config.yaml
hidden_size: 128
n_experts: 64
d_expert: 192
d_shared_expert: 0
routed_scale: 1.0
balance_loss: 0.018
router_z_loss: 0.001
norm_eps: 1e-06
optimizer: "muon_variant"
beta1: 0.95
batch_tokens: [32768, 65536, 131072]
train_tokens: 396200000
max_steps: 5291
dataset: "wikipedia_en"
Below are experts of layer 6 (counted from 0) of a mixture-of-experts language model. Rows are named router (the router's row for the expert), up (a neuron's input weights, with its number) and show model dimensions 0-127. Each number is 500 + 25 x the weight over its row's rms, rounded and kept within 0 to 999. Numbers have three digits each.
After each expert's rows: a language model's description of what the expert responds to; "mostly gets" lists some tokens that are sent to it at least half of the time. This comes from a sample of Wikipedia text that the model never trained on.

# expert 26
router:516519481493519473490528528532515520474484474515510534452537483471492512484528517478534510521506487463514493458521535486471515507486528490511477482524455529501506492467548483464496532453531465496526474457508482516524496518504489513464539468526465490486530504501454507474466542487529487481523451466481532517476544456522539515485456504487526526533468489516500516522524493533488511506507
up48:497458493511489523498500500483525569511537531544503459473504518478508471527554504498513489512473482490487509484497468519483510451479495486500495517514493525499513482469529497463482496489513494500468495482526500448537487503471470515476566518516515482506510520497505536504509528514556535466485490483533508475485555515441480547519513535475486522513497491476482508448534545499498469465503
up49:501495509518483474561507490523497483488471545479464519520532506472475529520474560515485511527447490484522482455541497501443549450503495504526490517498538482489494462509473469487494501480492480474523512493476476503524508490515463490520446509516528509487473512477561510553472493482488497519505488530525473451510514516457495521531527497503480505501520521476499498476473481469473506459494
up50:522513459530488534476501521490545519490482484447496454498490477508498482538522486506563513537497508464456483544523519473493486502529533538504524496512478485525476483527481500526531497503498566469520491507503478496465556495492501516537511470494498525482526474512443531507486493478469482466533489508492527466500474509488523522482504479473530503555479475479468502474494507536528464483520
up51:501492513507499515488500510549488470460518544550476477507476466485466469487513450534505539477499503502512501502509542501495501473484474502494513511469476501516485514494507484488545500473484494517528499479530542476532524504462471550516476503495462454488554452472506510507479484492502482496520477509544513502487498525479502509503527495546469529510520483550498501504474440504515448455559
up52:478492453505521472496527481498497468503509484491499475479513520516543528530510490527514485516531575492493542525516484487555517518522524507528505495490479501488522532481518493524512519487534529514514465468509506499487503506481509479559506494527498464498532493519512521449494490465525487438522460507558521530527505498507452513514506470484474454516466523518532463462499460499476504544495
up53:470537462513494480498488486497481491508494515538520500526539514506487510478469481447534478454468493495500493531503511532562466486483499494567517500495514521511508527468478497500487473506513526465475493465521550515493517476550506491539504493520499518488499488477531495476524492510478520505494515564473513495551490495523532527422447464449526500484483499513516519499473511495529503493486
up54:489475518503517531484450494495501545458564489508516529525479465481510477542494506496505505504451521503518504466458479534466507499504521482497558495484508525496536527514498460516477483483506493467490527507452455502522501512523520496510505492491488524511488479523578471480504510522513512494495503496478553462548510484532535476494483494506528516479466575498509499518476496499492516467540
It responds to: Numbers' first digits. First digits of years and numbers after commas or "in", e.g. the 2 of 2008, 82%, 54-yard, plus quote openers like : ".
mostly gets: " | Episode: \"", ": \"", " Square", " as \"", " dis", "American"

# expert 48
router:528520482496492476468535513517507515476495454537518521473526481483473531515542529455514495518505484494508473463523534490469514540478516476534452487531469540495526473449513483479496524454532478490526476481522470521525507513510474530483513478540496449485516497517466500491466518498519485494514479476474534525481555467503503522464479479474520528536492474526522470543518480522488496468511
up8:477493517511503494473513484528518523494471498495496437519480560537526560501540528524494527546512468484503511512502514516478552555519486520500518525517516502474553495509515480487499484511493498528492469462522512472507524516485503534450498500462509553477518471493530460480519457519511518455503483525508499510526529491485513472516533512502529508491499525481535547515532490472467489454512
up9:528446522448499502508509507443472506480525496499489495507517481514513543480532484534537501494490551476466517495501512482474479467474501470509473457472473526437531502512504495500481510474558508491477542465531511530520491523505519502522499489468531525491477487528474485469491511476471465542456515503540474506497503516523508513524504506529513544565505531501521522524525477500510517531481
up10:528473518518489512499484505503468519441491497512540499495564462488505460478492471491517502474533511484487532551497450509477488455509537486501500484526496466490512480486470471479471470473514483497479511456494511519511475472488523522489483543497490468511506511489469520483471507488497476458559469499497501523525457502521516480527541485488469523493505476493478523539439471532495460452478
up11:461518558526502483519466517502537521489509471473515518493477519544536520516527510459496506503467448522490511513509543529476473536496466496454525478498485469517494492519492487521477464454465459495516511495477520512491447525539461483477515463516449517523498529504502470529495477470498509526498471525486544501476530498528455515506525522522528501517464501548456496492505497500511495497469
up12:470526507498554509478507473454500497511538523519519505480483496510524526493505516487525538493546498531491487475502502517470494502526533505479508492485559459476505507482546506439514495505497532511503496467508541506450468518483459526538508528557507506470483515491487448500489476498530497505544483492471483513470513466499524472463458509480529510480532517528528497482513463503482497439464
up13:497531472486479471514551473532514497519511497532503503478535535482507506487554519498492489520539478473543502489515443530523464475487516538525510488475455524489492535529521503478517512495524466482488480518501500495487477455458486512502508478535493542467488470469533572476510480508492554516448525511480515506488507496536461514513520472518479495503476521481524500524465540466510502477490
up14:506526538491511467531498469465462507548551490483454544505495487513473492505504536465492511514472495490455483455497510493499485523532508491505498486516532496498505501511488510521477477462529469532491503471527493467485480489492496514495498481496458498504551569459480523486510489539491557527518533508455487476499447509496508488478504456533462488481519465488484513465445539512504486484491
It responds to: Suffixes and results terms. Word-ending pieces like -ation, -ing, -ifications, and nouns of elections and competitions: votes, re-election, Championship, races, victory.
mostly gets: " re-election", " rac", " kind", " races", "'s death", " votes"

# expert 8
router:514530475498518473490530535536539507472512487487516517453526468456462514472542540498529501548507490514498467474476550473477507547491519514527474492509470519496515459467524460465488525479549477479505467465497481520537496526549470530471525489543481483492524477505487510502509543494523493488511456480481511526492505468523525502470481505467516516511505490518505520529523458529471518498498
up0:535469504509496483532544523494462489506468504538480491464491537519506510507538530507467493477493503516499470488504456542507551510511525501492483522483527546506543443496525467517481516497498512534492508487494443498527451519499498496530505502478494486533514490454467478508508536463481540474455495523496516503493520505498467462462501476540503517481435480474484474505507525467496542469500
up1:517467496492522513512485486523459504515500493487495545532518473487469476529527477525497490526544479524541469513492508526494466506527515456564526504476491521522524482446478487558496517548533495503508483568522474481487486474467463484481528473499473513540530467535503511513509483489519497536474477486471539508508495477544456518488496480483474495453499482500513518515501471462491509493526
up2:479528491497512463513489498472435522500483502516485467475471504521545511511477488546482476483487501477469517495499488513501506515482514478545497469509502472483513483513487506479482510496498522455464490482467468526533462530477557513481542500490525535488548487456520523505509525494533476517439511528468503487528536435516527539524519504505498494500488521481500486471470446538520495466477
up3:510492484520471471498485505514529486489492527543534545464552494495515511461481518511507544474511520513506484450456451479501528482503502499492458485455480502522471513529508477529527443531469524490520465499482489503483471524548518544520487541523534514454544483512480481461515483511472511462501500489493533507498513496551488482477515525465531471498513505533520521519474496524537491497512
up4:497508532494522515484476526507521489475472515509509482557485505482506515488481506475481521504530438534492553483505501478470498520487472502443466514544474534502476484501504440513516471501512492554522479477478490556487502493523508537547477501548504499502518492520480512507481477529471529493506496503560501505473466507451495510496444516483532485526486539495512515472471513506482438496499
up5:498521481443502491540509532468503518475444503521535495502473521481486477519536550491507524531549497476492477464461477447493469542519521437505524513465488524523503520532504539528524503494536479504503501498469494520523498536504487487503481524492531533469510510490514505541495517526468555466456484534538491512461518525468499460502533462495478482517502487479524482491506494492505505494489
up6:480500545516461501515502485521471532500530527492494532548463490517555510491536516481466533503492530527499482514482490437508506501504491493547482510503511513498510489486426511492498530476488507487486480477537569532482527521489467523478484459526530489499540466478492551498499481487461450488479491538471488497503533498519494502507469530535464489505524472500508490532492448494503487497512
It responds to: Capital F tokens. Capital F and lowercase f pieces after pipes, dashes, commas or "of" in tables and lists, e.g. | F, - F, of F.
mostly gets: "| F", "- F", " By ", ", F", " of F", "- Domain"

# expert 2
router:527530473494518478484526527524527524459476487489516521469532458482495531491534524455539496519521500493526456457518514488474497525495511488531477509520488514502503473472518484472483522463532477484524470461511486524558497543525473513476528483581482487493523500518457501477489537515510491500520452512462509539501523456532496517487461480477517523512493504532511501515516475531472506474509
up12:523444568513462497475508506539496517532493507488490511520462529457496513523503530496477489491491522473483501492489512542516497537497557505493508470508465510470492447551492521475515493486496494504491488493491504484456495470487497485491474480476499495496526517499465486559534549491477504551536516508513527468483449501547490466516508491545494501513484480516502558527477450505475510517485
up13:453520492468494523521513515448538514516479520516497481482503509539475498469476548501513482539514501484498493471551499480486531483553523513500534491500507538470497485487462503461481541498486506464531489458535517541520464546464483511549489517521466497515494521467492485488556466490495509516518504471499509481508516556500545523506514491462517494518499466487486518487516509488519536445504
up14:493528463514519547482470454501486514512565515495487499491511500463497555476473495538498536496523476456507508505506542488469519534544524512464490511499545485516473507499503442516527510520502451483501487483455524470499496497512540516522472483525480538485516490507505493519523497488486508499500501458512520476541526468510459463474489488500468472491461480479506455517524454492533501456521
up15:573547511496534538474545520522473504492511514472494476533490513514515500504494482512508492528495490506489464466508506513494531511520469515443483474440489479481500484548477482523498495499494486513533547504501479435531510519509490507547498515495473460461479476536479504511482494496555516508510497487496528526495520527492529523494519529500486498502477467556435526487524479475500518465481
up16:501507500498530463494488515465490522501492465488461510529492546479489530511558483507509488498480520490515487480503520498490486496465494500499441483493507499528505538483503498567520554445480471481495473502504540499472465552488524539482461502541526517513538512518530495512482473553536510521523499565513527516495504545483490491511487527473521482505477486474499466457512477505485485463531
up17:520548519489479519463542513521496537441503508505512504528477509565499503538483507520497508515505492474500497498493506470486491524515525528478498502530480469482491502493496506505509495528526491520501548513462514525532477495514502456492514457550489499496509533530513453499502460431522492482540547504497510539533521516466437491501527491436502508497517500494515469521531521539456502520500
up18:489480503501530467498500487520447504542500507483517490526484540488503519548491514475485495523496497460489460516488483487546485528481509486486506440513507520501528514469465461529479510523544497497525497493470488465460518490456507562477506470475520488456480453476459515520499558456528447480513487497502471477496463516497473480526512515520532497507497484486497474530476495510539535501526
It responds to: Infobox field starts. Line-initial dash fields in infoboxes and lists such as Turned pro, Platform, Type, plus name pieces like Mc, Mac, Tim, and "would".
mostly gets: "- Class: Insecta", " Turn", "- Open", "- Awards", " – drum", "- Le"

# expert 52
router:508542495486475454487542514508510523464497524528515516471523468483490523505528521464533500530505500459513459454498538493488479534496518499526475470515484518499514488453538460481466525477528484512519491476524470536530526519540466515483543467566487490461531491514481496469488528499522491481528457483481518544487532487517502500476478529482507518519506482522526532527511467528464510492480
up0:526520513572513523519487482499477498488475475506519518564515494496533498493517521495492474488526515474541494506498484501517527522490476485513510509490498530497478521508500481472531520485500456460540469517463523460541506426521542503520486506513484488479519532551491467538473486530466485487551488472475481525463479529505479525481466484472527507541516496527467489520514518504526532525471
up1:465465522507508518474444531509493520460468490460488484521494491532438511528504515503512459494481483495448485499494501504484494537553499521490468530507481458544494497528511518558545444503503498490475527507463496506522511533509501507486473545486489507523461529518536514515482506468535530482492495500505525507496547462478530496494519517458478478542494483524506499523502468531467508483467
up2:454469473518525501445517451489490543477499498530463538472519513499499480526509514517514456487515477509443542474470467488514472480480433501536487497496507550481517493516461511500484532511464520533512490503498455464511499486523472537500516517536507505462488512497489520493503547518527530515491503518492546483515546499491457496459510473477536496477505522482503475537497479494492500469526
up3:489475494489493499522486490457536497510527496500499516492536521505524513538449500478463507550502537437536515505524511497461470471474493467452535500493453475489482503519477486536494500505500528484518504508496495528509459511457449511484464527484472497526508488488469493502523484491529493497509552524474557491522536476551472501499480542510483522501493530483489508518502559536477506500544
up4:468476502447484525508516502522517494490493509470490532480499479498479494507467470523472489524501524488466525472487470464493449496500481506485517500530545509517475498478433505495503499533488442485531493478476528487530496492518512489547521507532512447502494484541476552463485496453522505472461525478533547460456517456490519477502508484485528470533512505498483501550489492523472482482506
up5:521488513508501475486465538515485520523472481501453478443530538518501511522450481488444511466457527488475503475464476540523476470468456516511487502502481533529516502522497520501506539517507538476517524515496461493498508529499560507489513504466508501473500494469489470501440523538473539529520496512467522491470504487473523499474474498491512535496495507499498526523476504539441474477524
up6:519499499436513491484506516481501423493523537478508470488501485497527536520507497515528512522517521502506518514455519490500472493469482531478505466492510534507483508465470503520538479493466482509505447516510515433493532546494476489504473501482486515466540460518488454498574466484517543490498524503520499506464502493454541477462494494523514518522493476517485500477493556487490495496512
It responds to: Line ends, verb stems. Line breaks ending list or table rows, numbers, and word stems like develop, renov, abandon, Wood, and drummer.
mostly gets: " hundred", " Wood", " renov", " pred", " dam", " add"

# expert 47
router:518531496485496465487536533516521503463506473538508532482533480481464546489533537457522497528496483503501470457466528494484506536477533491517456475524465529504510463462506455472473539477515475482522469485522464552515503520521486536474519479548465482496517474514465501489501521502532489479525463462475521522498512461505529503478483501461516522514510488513494522528528469516476505506475
up2:468533497513505486507496550475520518562465473461493496542470504519447498492515521529496514501537507509497544492465483486534484505498443496491470465515522502498490473510493516469507475544535471506534506552504531523539450500557527477492535514509524486489477525489510492468478464485512485512504495487506481485520485492528526522541496488518496524499440475519528497502489463535458503494466
up3:483481531469544494527495489521523481512497532532533521477516508486508496535538457526533537487487479557468446486471483504450499506484453475480496517519493481496474487472488489500542473520493505488486473533517517529499480519507500493470481440511489488479503535480486497471452508468493497516525456516508489461525499512493480468454486444510480512528470553492461530486500524498501515546490
up4:501527457502515467518506530496485501474477493454479479516480486510493514502500480551469514500460494497511436545483501525480527501469505540488471515513499528489497506548497501488460454495482460521515511500475518457517463496500475533505480514436458485518472516492521490493503503461460502514505459529514492485535476501549487483524495483540511521554519501506434474473475504501479524480465
up5:524499459492481496535492454496505452541494548496539496502503515489522448478473465456464547507527514503510444500536541469525533481509525520483493484506510528500538482461512485523480520483513507458492463500479511502476475537509461516529486482492486481496512462501540548492506478502518478448482498520489531499507480512499476555478488504481522503479466481529497490530479507516499479552468
up6:510520497529442470587509486489497522551483508527483498561498475528513513504518491542514504493489481502483485496462489514509531489459489490476503538512510519485486489520494498491494478495523472481527495480469491528502530479494490528445473530505566460477517529516493517486510455508463496531457471501483477527505488451479488510527537489479520505497504453462470485483542479481502531504490
up7:539484512504482531415469498487511525483482522518480497529462469531492515470532515499515492471528497514505511487509522505497512492447516532479489475506520505507515501468465419537512514476513516517506487481466485463538457476474484473542546491485534462499484493475474488536481516500520479504510535497519533481514465511512494516499458490526447489471533519549490484480501530509489505520511
up8:484504482501462517467458521476486492489520484518465496493511533473512512522531454546538484521493509457495523485490561496556484509495506487473493473467506472545493523491505525503508517491529494523489439439525504465479474479527533483501533456470539475509489465466499513527463510485493488535533545478542481491525499482505501500486495496527507477507483477480535474503473495539512502466463
It responds to: Line breaks, verb stems. Line breaks ending table rows or infobox lines, U. of U.S., and verb-stem pieces completed by -ing (Spr-ing, Meet-inghouse, sett, clos).
mostly gets: " U.", ", U.", " sequ", " clos", " sett", " fall"

# expert 41
router:523516488492527485480540524531513520486487470513522514456541490492465535504541539477518490523494515503507478486503523487489496508489526450531467471528477505501514481474529468471503516482537468467525472462521495530533524517512483510478543471560473480508534493516451509495479538497522494497514450451477514530482518463526515512471464484487508540509484499513501527522535460517459511460489
up1:507508453505483532504504491481502533482439506491481495481522501499424540525478481465520513504511486501460528516479486470519486530504469493465519525512569519518461535479490510498478510500516509497522508513488482529535517486506523457487497505493557488472501469476497545493488447515478486491487479519476475470506465516476483555453526502505503465480559509517494515504449503500512492533524
up2:467495539478457505525506493472522490458499488491495465494486485464450502534527523525538478483474480488465480499524488490536515460521459480531482510509490486467486471505492491482496554427518514491491487511515538528502512469498474518519526474532524472537517502505517533478505478508552523517531483489496460490477509482485479496513515468492511471496425505468489484504493511483576500509518
up3:513512523534498500486495511527449495516499476486503476525483482497517469485531472537458510488479488489502514449488526480492483553470506525560496537516460567460466505524479510493493503505477483499495484540509467490520476499518495484479497486495444548552501528481467528564474511510499469489524501473546516459501511526504531504500486517480509520491526522530467461519461495490481474513504
up4:509519505455510465500516518493482464536512518472509471504526497486483495536529483463508438521527477521447513541499459517529461508498465510453508486507519482486517483497498489473464485506461507532512490479478518543512483550525494513513496498487468505502468515515552542485465524533473527529475512479467515496455507469504496507453489478493505529566501533538513501466472511497498499495460
up5:508520424517539518444518486550532498485482504477488490512503515475490515538488481482494494484481512539481504512519502516503479475521500484473492460530481467512519537476496497466471498497497458502536474495520484530465483478470512495504513489502459457504522475522537483513491512499443504509501491518542522498500523488476509502481552462467517462518516501491467477522447506456523504580508
up6:497524514514551470513536527453490507468475476479477487488588501519456527486459489536525482495516510473500487488490470502513493513468482495536536512464523489511482489497455486485464485519517527529501508443538504477504512473499497489490478494475493494460487491477540520487509495495511488495486515491491484516527443530499486493450506504469469460537504468553462509470510475544480530508512
up7:499458499520516512497513534519489457491545546434486538499503538474520480450531496517495538520495528548477526494500513539486502524494509511510499497477463488493513509486482502492466506453489492477516495469505504500524460484479492470522547514530491515555518517446512488463507558497533480518516533497484498511496522515473473472487514546492537518496485497515473515527491522466529501531438
It responds to: Nationality adjectives. Nationality and country words, mostly European, such as German, Dutch, Spanish, Danish, Denmark, often after of or in.
mostly gets: " Spanish", " Dutch", " German", " Denmark", " Third", " Czech"

# expert 32
router:522539478490462461468541521510520512486506510510517544458527478485484540505529539493534504529510481499528475482486534481475488534479514478514475476525479522510524476461528475473498521458541470470530468467518474545524465534512470519478521486514491473474514487528463531463492534510522497507529445472471531533487531485522515524493458475491522524508490496527525491520519503526487494496534
up0:500484516515517496488546501532518497453498519540516462471480498490516471472489493520524438513459523484460526482456540516502521492534494472456488505502532510464527499485485509524554517541502504459486526532485511526510499520480529546495519495499487472457467486551509488488467494496518534508524488500523466463503506499484511500491511470525476539518563519511485546537526492485513474497464
up1:458462527509511497450500508507523471483495558483507499548473509484467482448538501495511483492511485519530476501507506505466517520468530495461457488528495530540501509464493482517506470519507513517520484497482478562488499501491529475483500500444564476458486538498495463522517466496512506521481493491501515493442541488511485506459532540503563498484524480545510501496501513502497482496519
up2:504473488506462549530504464487498490498488477513520534487519499499480479520484476516533488494467472526476489492506550483557498486507499493488497450477478520472525564505475471507499502473449532474520458494511478543496502515514474474466483452503523516518511529513462480488499488521498505479530492463539449504487496494545461470545502448439489494499509513498524492476515496499460505470533
up3:566511481496507475548529506514454481519547528525502509440508518488519515525505536470505445503514486533509505528490525495495496482508503480558495482481444549547519488481495508514472475521490476506519539503527522494558475531491532493510546487484503509501470494500483492504459498483463492552487465500503461472504479507481515472499486513468475476499523485512465511473512517516499455493534
up4:479494500492504491477573511503551487552527497450509515497510476514466493505519530516469503526514550470517512488501471488509496544500533512481510555526502525492462479465520528508460494525460479468518506494543479515481491487463525513483503492487504517528483473520488477484466491505510494503519513534484475518485535500478496544532502509498463491502530537534446491515500528466445474455468
up5:506522528526471476526520486519526496493458488473515508504528490466453490477487497508528471521478513495494495492540511502522495500486498519496546513518517470523542446458502485466543503513516473470477504481482459500513498489502477477543488531457505536476494500505483487476495541516495490507531548446511473555543481491462516515464515469509528474509538496495469538522516480464495455541540
up6:504473444497461520498492518527473526482490492471549462475540489524498520503500520510512515492538440507518491479483473522557519521471488493468472505533494491498488492487518503530499533486486533510533454529463470516540538450492466522504539490502509457535497513498532488528542513496533508495473526505512486477520512553518504538510514502450515535504515496502495511457502481545519518491536
It responds to: Country and film nouns. Country names and topic nouns such as Mexico, Brazil, Argentina, film, song, plants, often after "in" or "The".
mostly gets: " The film", " Argentina", " Is", " Brazil", "The film", " in Japan"

# expert 4
router:546536469504476467489529524506526522469502498520500542479529460465475521496544535450526503538479513468514465467501539478478494523483509471509467464524470533498506469482519471480493541456535471495513481463507481537539514534518483529483541481535480475481518481507472503494498529506521481491508462468474514523479552482515513519480479499490508545496471485520495520513520488537472486476497
up8:525472475461497499488529542532540500524515483494574534477519524488518493494518492455502509485485532488519512508504521485467515522495519509517537451535523480515479508493463470478494502484470476543500536506510457518446490510514540542518475513452506514551499520511509500509480536477481513482529491510518435531481536550487498531503508474479525463494516489512501482498536498483503545522490
up9:500503519497516441520484505519527480531471473486513530478530508490526510519479508502502502503539503511478527512497544519538462522499527465560483503522524420516500538474542492508509475495501507552519509495531544453511524496503520514490468510511508525496512485520446504480512478523531446488520494486495529482515448511515473509450489457458503481526485481445533504480502496487510508508496
up10:511512514491482474539477498505523530515544527512544497498535520507470497482512509476479519518494518540525514488493501467459516468479538540557513451506463494497462565516551507474526523502507486513490470507483531500477473472550505495517509534495510500515506489509491527490511528490484495467503520508461480482492561512523497486480540470498515547468437494472489501491471517492524524460536
up11:492499468464513491495469497544482503514502500467469513474484527480539494466513445504527488529455494461545473475484545493519547489492485494514500515498483536454501521467506521505466496511471480505521529527504446494477502522480470502507462490529550508451509517506534501545510544510546492459490520503531508494526474482497492490489509492474504543486548495510503518533526552480521518518459
up12:466506532494511541499514510484475496506524540542512496461522513481494498517503493494503549487531490538510524502533499541525507517531515488478505447484526500508460541535518515476520470503515500492503514494538508472444445491495516454510501484503534496523516516472464482508497470502464480515514490465561499501546533497544466519453505509456560504533475524504460479498473489494495523515525
up13:508501487467520482478482494459498516540511494508518511513535433488474459494497534470486502519486511535475496480478523529467493469499506463503505479556492533489479481509555538484472527497501526472505485512566511518506490496486520476474507467531528474522509494489477501563521456505483522465519468483502459498476522523489544495512497490477486500457510445506517473531452526508522489529475
up14:476536485497511503500489460550483519479511483468500491491529456504525460517497469547506520477490510502526480486437495513478494477488487540467489490493526519557498490524497508490508471520503528452494519519443504505495474534512535495492529464507549450482548465518536464500529478505525482542501511506485532494524507508490522538483504498489536512500489502445491486509558457530519492521499
It responds to: Mid-word name fragments. Word-internal pieces and endings of names and words, especially inside tables, such as ittsburgh, ene in Tampere, ible, and table pipes.
mostly gets: "ittsburgh", "icola", " digital", "ene", " Nap", " Singh"

# expert 51
router:527535487489491475471516539522518514478493503499510528469518474462474525497517536493513492538499476499520471464510536487486536536496522518533454488512478521492492489456514492485489520484525471496530472478514466542528493526543484522461526482506478463476545496511493544499487533498512492485539475483478532526480521469535496515476455440478519539481469477529544527526526491521460486473499
up0:530535517488502443491455457474522506468473471509515509479480486548495482517476504555514534484499520502492497477486523500476481468495476448515523534506496457526511453501508473478474513487488477473485501524481499494503513512450494487487498477534511505510494457535505572444555465485480512502512510484490533511475456480480496540480527537508496514528459532514478493495498476475528526512502
up1:515578470529506513510478533536492499488482505453479501486489455519496475531497514471513520527499468476511524545473488521544462503486530538487485503493509436522493516500511537529517477481496489487487507510489480500510511509511493504452526488471528528517540522521497458474537531528487531487539531499480502484468537478447487508441485493486515464462513498493471504523527532509472525511525
up2:495493542466503487507436494516494499478512446526486444502493514499520511547543516492519499498521523485490493501482504528526504517507522476548532480529471517490519490497467458494533513506526469494532526517519475484481475473526497527536498512471522507517511509526487527521498462520533547527481495525522490484506499496483504498563468565476451537509494484534485521514548505541532538490513
up3:489446541552512538522473500534531486506467507535498487464522487472468511457491485473501497520482479540524484501427443519525523525456509485533528512511495530467533519467492475474482489510543482481516536521504476493486484492514505493546497517504488448533499483491475455511483508502476500523498499532525495475499492517525468526492480522468464542489527463480507462475524496495494503484500
up4:459565479482503519493452533477513499476508480501522493480503492514521508532476490526535510476525478494518494509500456497481482448514516479481538512507518460509450501538515521474474536507484477502525440474497530544494499502512541497498536497512481501483514499448491557514484508525545503507498501552501531482517524507500486473523477505491533525489526544489483473556486510555470516483514
up5:490507484492519565479510511461492511568507530480500494527528533467484480492464502509501545541542517526527450489556485508502460488499536520543478472529504518485513471512521514546484523537502494536534519487484546491530540543534489481448484494510490465524478492514489489499467492508506524508502489502498523466504489485554492488535520501498527510529540532478493511512494528505520508508523
up6:523485525520544504479530504478433509498509479470498495561512502475513484495490508504475496450498499479537499515489513479493497536492473516519473489529484461505474505483502451473490515466513522569479512544480481519530473493556524527532527506531475460484534497472498511506490489529445484451512491530522513526512456487522524494490492511486544518544488508482505485544457504516506527511513
It responds to: Ranks, roles, units. Rank and role nouns like lieutenant, captain, Director and Assistant, plus unit-related nouns such as infantry and water, and measurement pieces.
mostly gets: " engineering", " bass", " lieutenant", "- Ar", " captain", " hur"

# expert 57
router:540519494482476458465520527524510512462499489528517516454528476467469527509539516478532500540489478499501490459515540493466509535482527490523462477542494508508504486477518475467498531482532477467522472461513478533530490538527471517481532471565500474474531491512507534486499521489505484507523474504468524531491501485529546505468465460488504540526494473535516506524526486530490488475495
up0:451506538540472496516517506503511518504499473538519538475496532505494496497483536525546475490498514489467467484474483477510528478483499480489456555544496522473445473485488526477472519525451509522490459503498483511534476510478459483516547503501513447488511519475494476465514476487505494449541506496536487478501478534484471477520528551496504473494503538474518493520538508506459484526501
up1:523481526548557484478491468505524477455500499520470474469536499458486502495499533491481513479476453542504473498426495503482468503470508486445497486519478504486494525508472524475472479467488515513495525493508509508475500512469527487469473496525522528540503519447474499423499510474562496525496491514520502483511534490513523526491467504508499497468481521485524488509497523491557478490495
up2:478497508549522483544549493522474503542491494468516505500510527486493497522521513489515520445478546485537527496501526511498517503497514535507483579528482518484509524471491469463474486490519538488473475516505512518517476492494508452484546450478499525519502478489540443508523504495530520504457516483506480475498538518520473528558499527458510473506496551471517496476536508499512500498494
up3:496491469485508515512515489555499513488484472501499467493489500491478529471481524509533536461492454478491464504487527491451474474517536468482452550482458500524496519509477533497519497495532524461484458478491505514526457534497513523502494501453486499546499508504490457489518501484488532486516536507444483486482476517498503479495471496523458466510502430527521503510469521501513530472439
up4:471468474537518514508534510509483519502501468461514520438495438495490485522485546470505527513531494472510503465476495517552526544530506478506460549557511477516471466498495482486501528502480516520482508517528518490479503540502513497513493489489520472524461500463530489485485495509509524530488520479496477522478459475474512513529529496516476537542534541501492523510504534461455461512476
up5:452524469514513486522471487505491445459528483515513527499550503509525521478470488500512489531507487522505519529538510532503443500473541454479504516500527444518498482532501490497495479469529514556498516487482492506515569532446499509526529504473477476482468486503533493498537495483507456505484491487520456451495495527525495472490521486460507514509501485513520478454456502498481525484511
up6:495483470532516497495478493492466476460463515490476484467533499509476484516493509543489515454491495546519479518512485506499488506481521518530486541519464522512504499476434522534498500503471510481491455489525487491511479505486471507466469511497446530476490498543453561505476469458493511506520486465499497532500457510512521540449501517457492460487455541525495528503463470504468497520506
It responds to: Abstract head nouns. Nouns ending a phrase, such as conflict, war, affair, schools, program and problems, often after "of" or a possessive.
mostly gets: " problems", "iè", " Battle", " connection", " Concert", " conflict"

# expert 10
router:521521494496503465482535506519528511469488482530502513482533474484468522507539539498531492540488496497491469472529529489466477513486518464511483469525473525495519486469509465470485542481518463482526477460502487541531485512505481520465526475565477489478520489519459528483527534495540491500545481483457525518492526477524515523476476495482527523514533489532515518536526449527457511485476
up2:475481493488490494483468501514545469504463519463535518489539508512486529518501481513491468529520512542543522542515552506527523481534489540485478494499483494491510479529473445521489482493465509451555507481497486494523505484517479510524504514494537540510504456486414459494500523499503482502467506524513532496493496474508496478470480475538519478514509471534482500492505546475490496507441
up3:514480512534503461510517496527480558508492494538474515511507478508554516460480493508504468513494488452492530470475501502506487482517529505520475488486537481497502483459484491470499463504483497513506475503488517506460507502458506482492530464502511498445490427509481495533478492539505489496456514499506461533508474478480550470512517463535553526499484513494486474484469444533530489461546
up4:482492512497545503498494500518560500516466503485508449515529503523523507472501509465529506461462507465495520535497506488498475527474547508543508477466519518489501531470519530540493505533511544519457487522496498541504523559492448530517475489516475538474461465493474536486498527516515563518488510518533520503484492481506498510469474476465498498543537473493505501507470479535494506472478
up5:507531477494542461502473501526497486463516487478519494496466506527502481476486507437467527499505502511515501500478467548510562520491483515488503456487541509520503470465500487496469502502515484475481480464488508490490473483507502492457493487484533522506526465476461531464528473482480538497478478481465502451539507531491492447462486505457488515507444460473456481496487463545517526505502
up6:481516522496497504449515489521444515498474492458534494511510473506512502549468446503505505495462519496534521489524501516485486487510481503501511502479486527516526546494460535480532520479496503504513485508487448538477511524560475523541495538472474537487508479479501529524473518513516521485504462453518518475466541472485490467484528483529488527540503526494452451475493540512482498461512
up7:499482493527534457504520517485495494525492487485512541462481535478555551501480532489514507492552471528511538489493523543491502495488502468520498478535548495549480525501507500504527510485536480485505435544494491474503458493512503464484492514498515475527515503551513516504470546486538498542539542501528490514485488529512550475503493501478516496493490498460482509491525477520490517546452
up8:486489529526459449507510532477568486459489473491495491488514520466475496468530508527495479505490482499477462514507482501503484519490560506508486465496495535510482490513490467515500468526517485494474488472539494448484480515451503560520486499480498538486457512464543507550515508531546482514491509440469502491538522510501524472504490470466487490504502486505496520487520510491540484550534
It responds to: List and infobox starts. Line breaks and field labels opening infobox or list lines (Time zone, Phylum, Website), plus table pipes and mid-sentence words like post, of.
mostly gets: "- Time zone: UTC+", "- Phylum: Arthropoda", "- Education:", "- Running time: ", " mess", " interest in"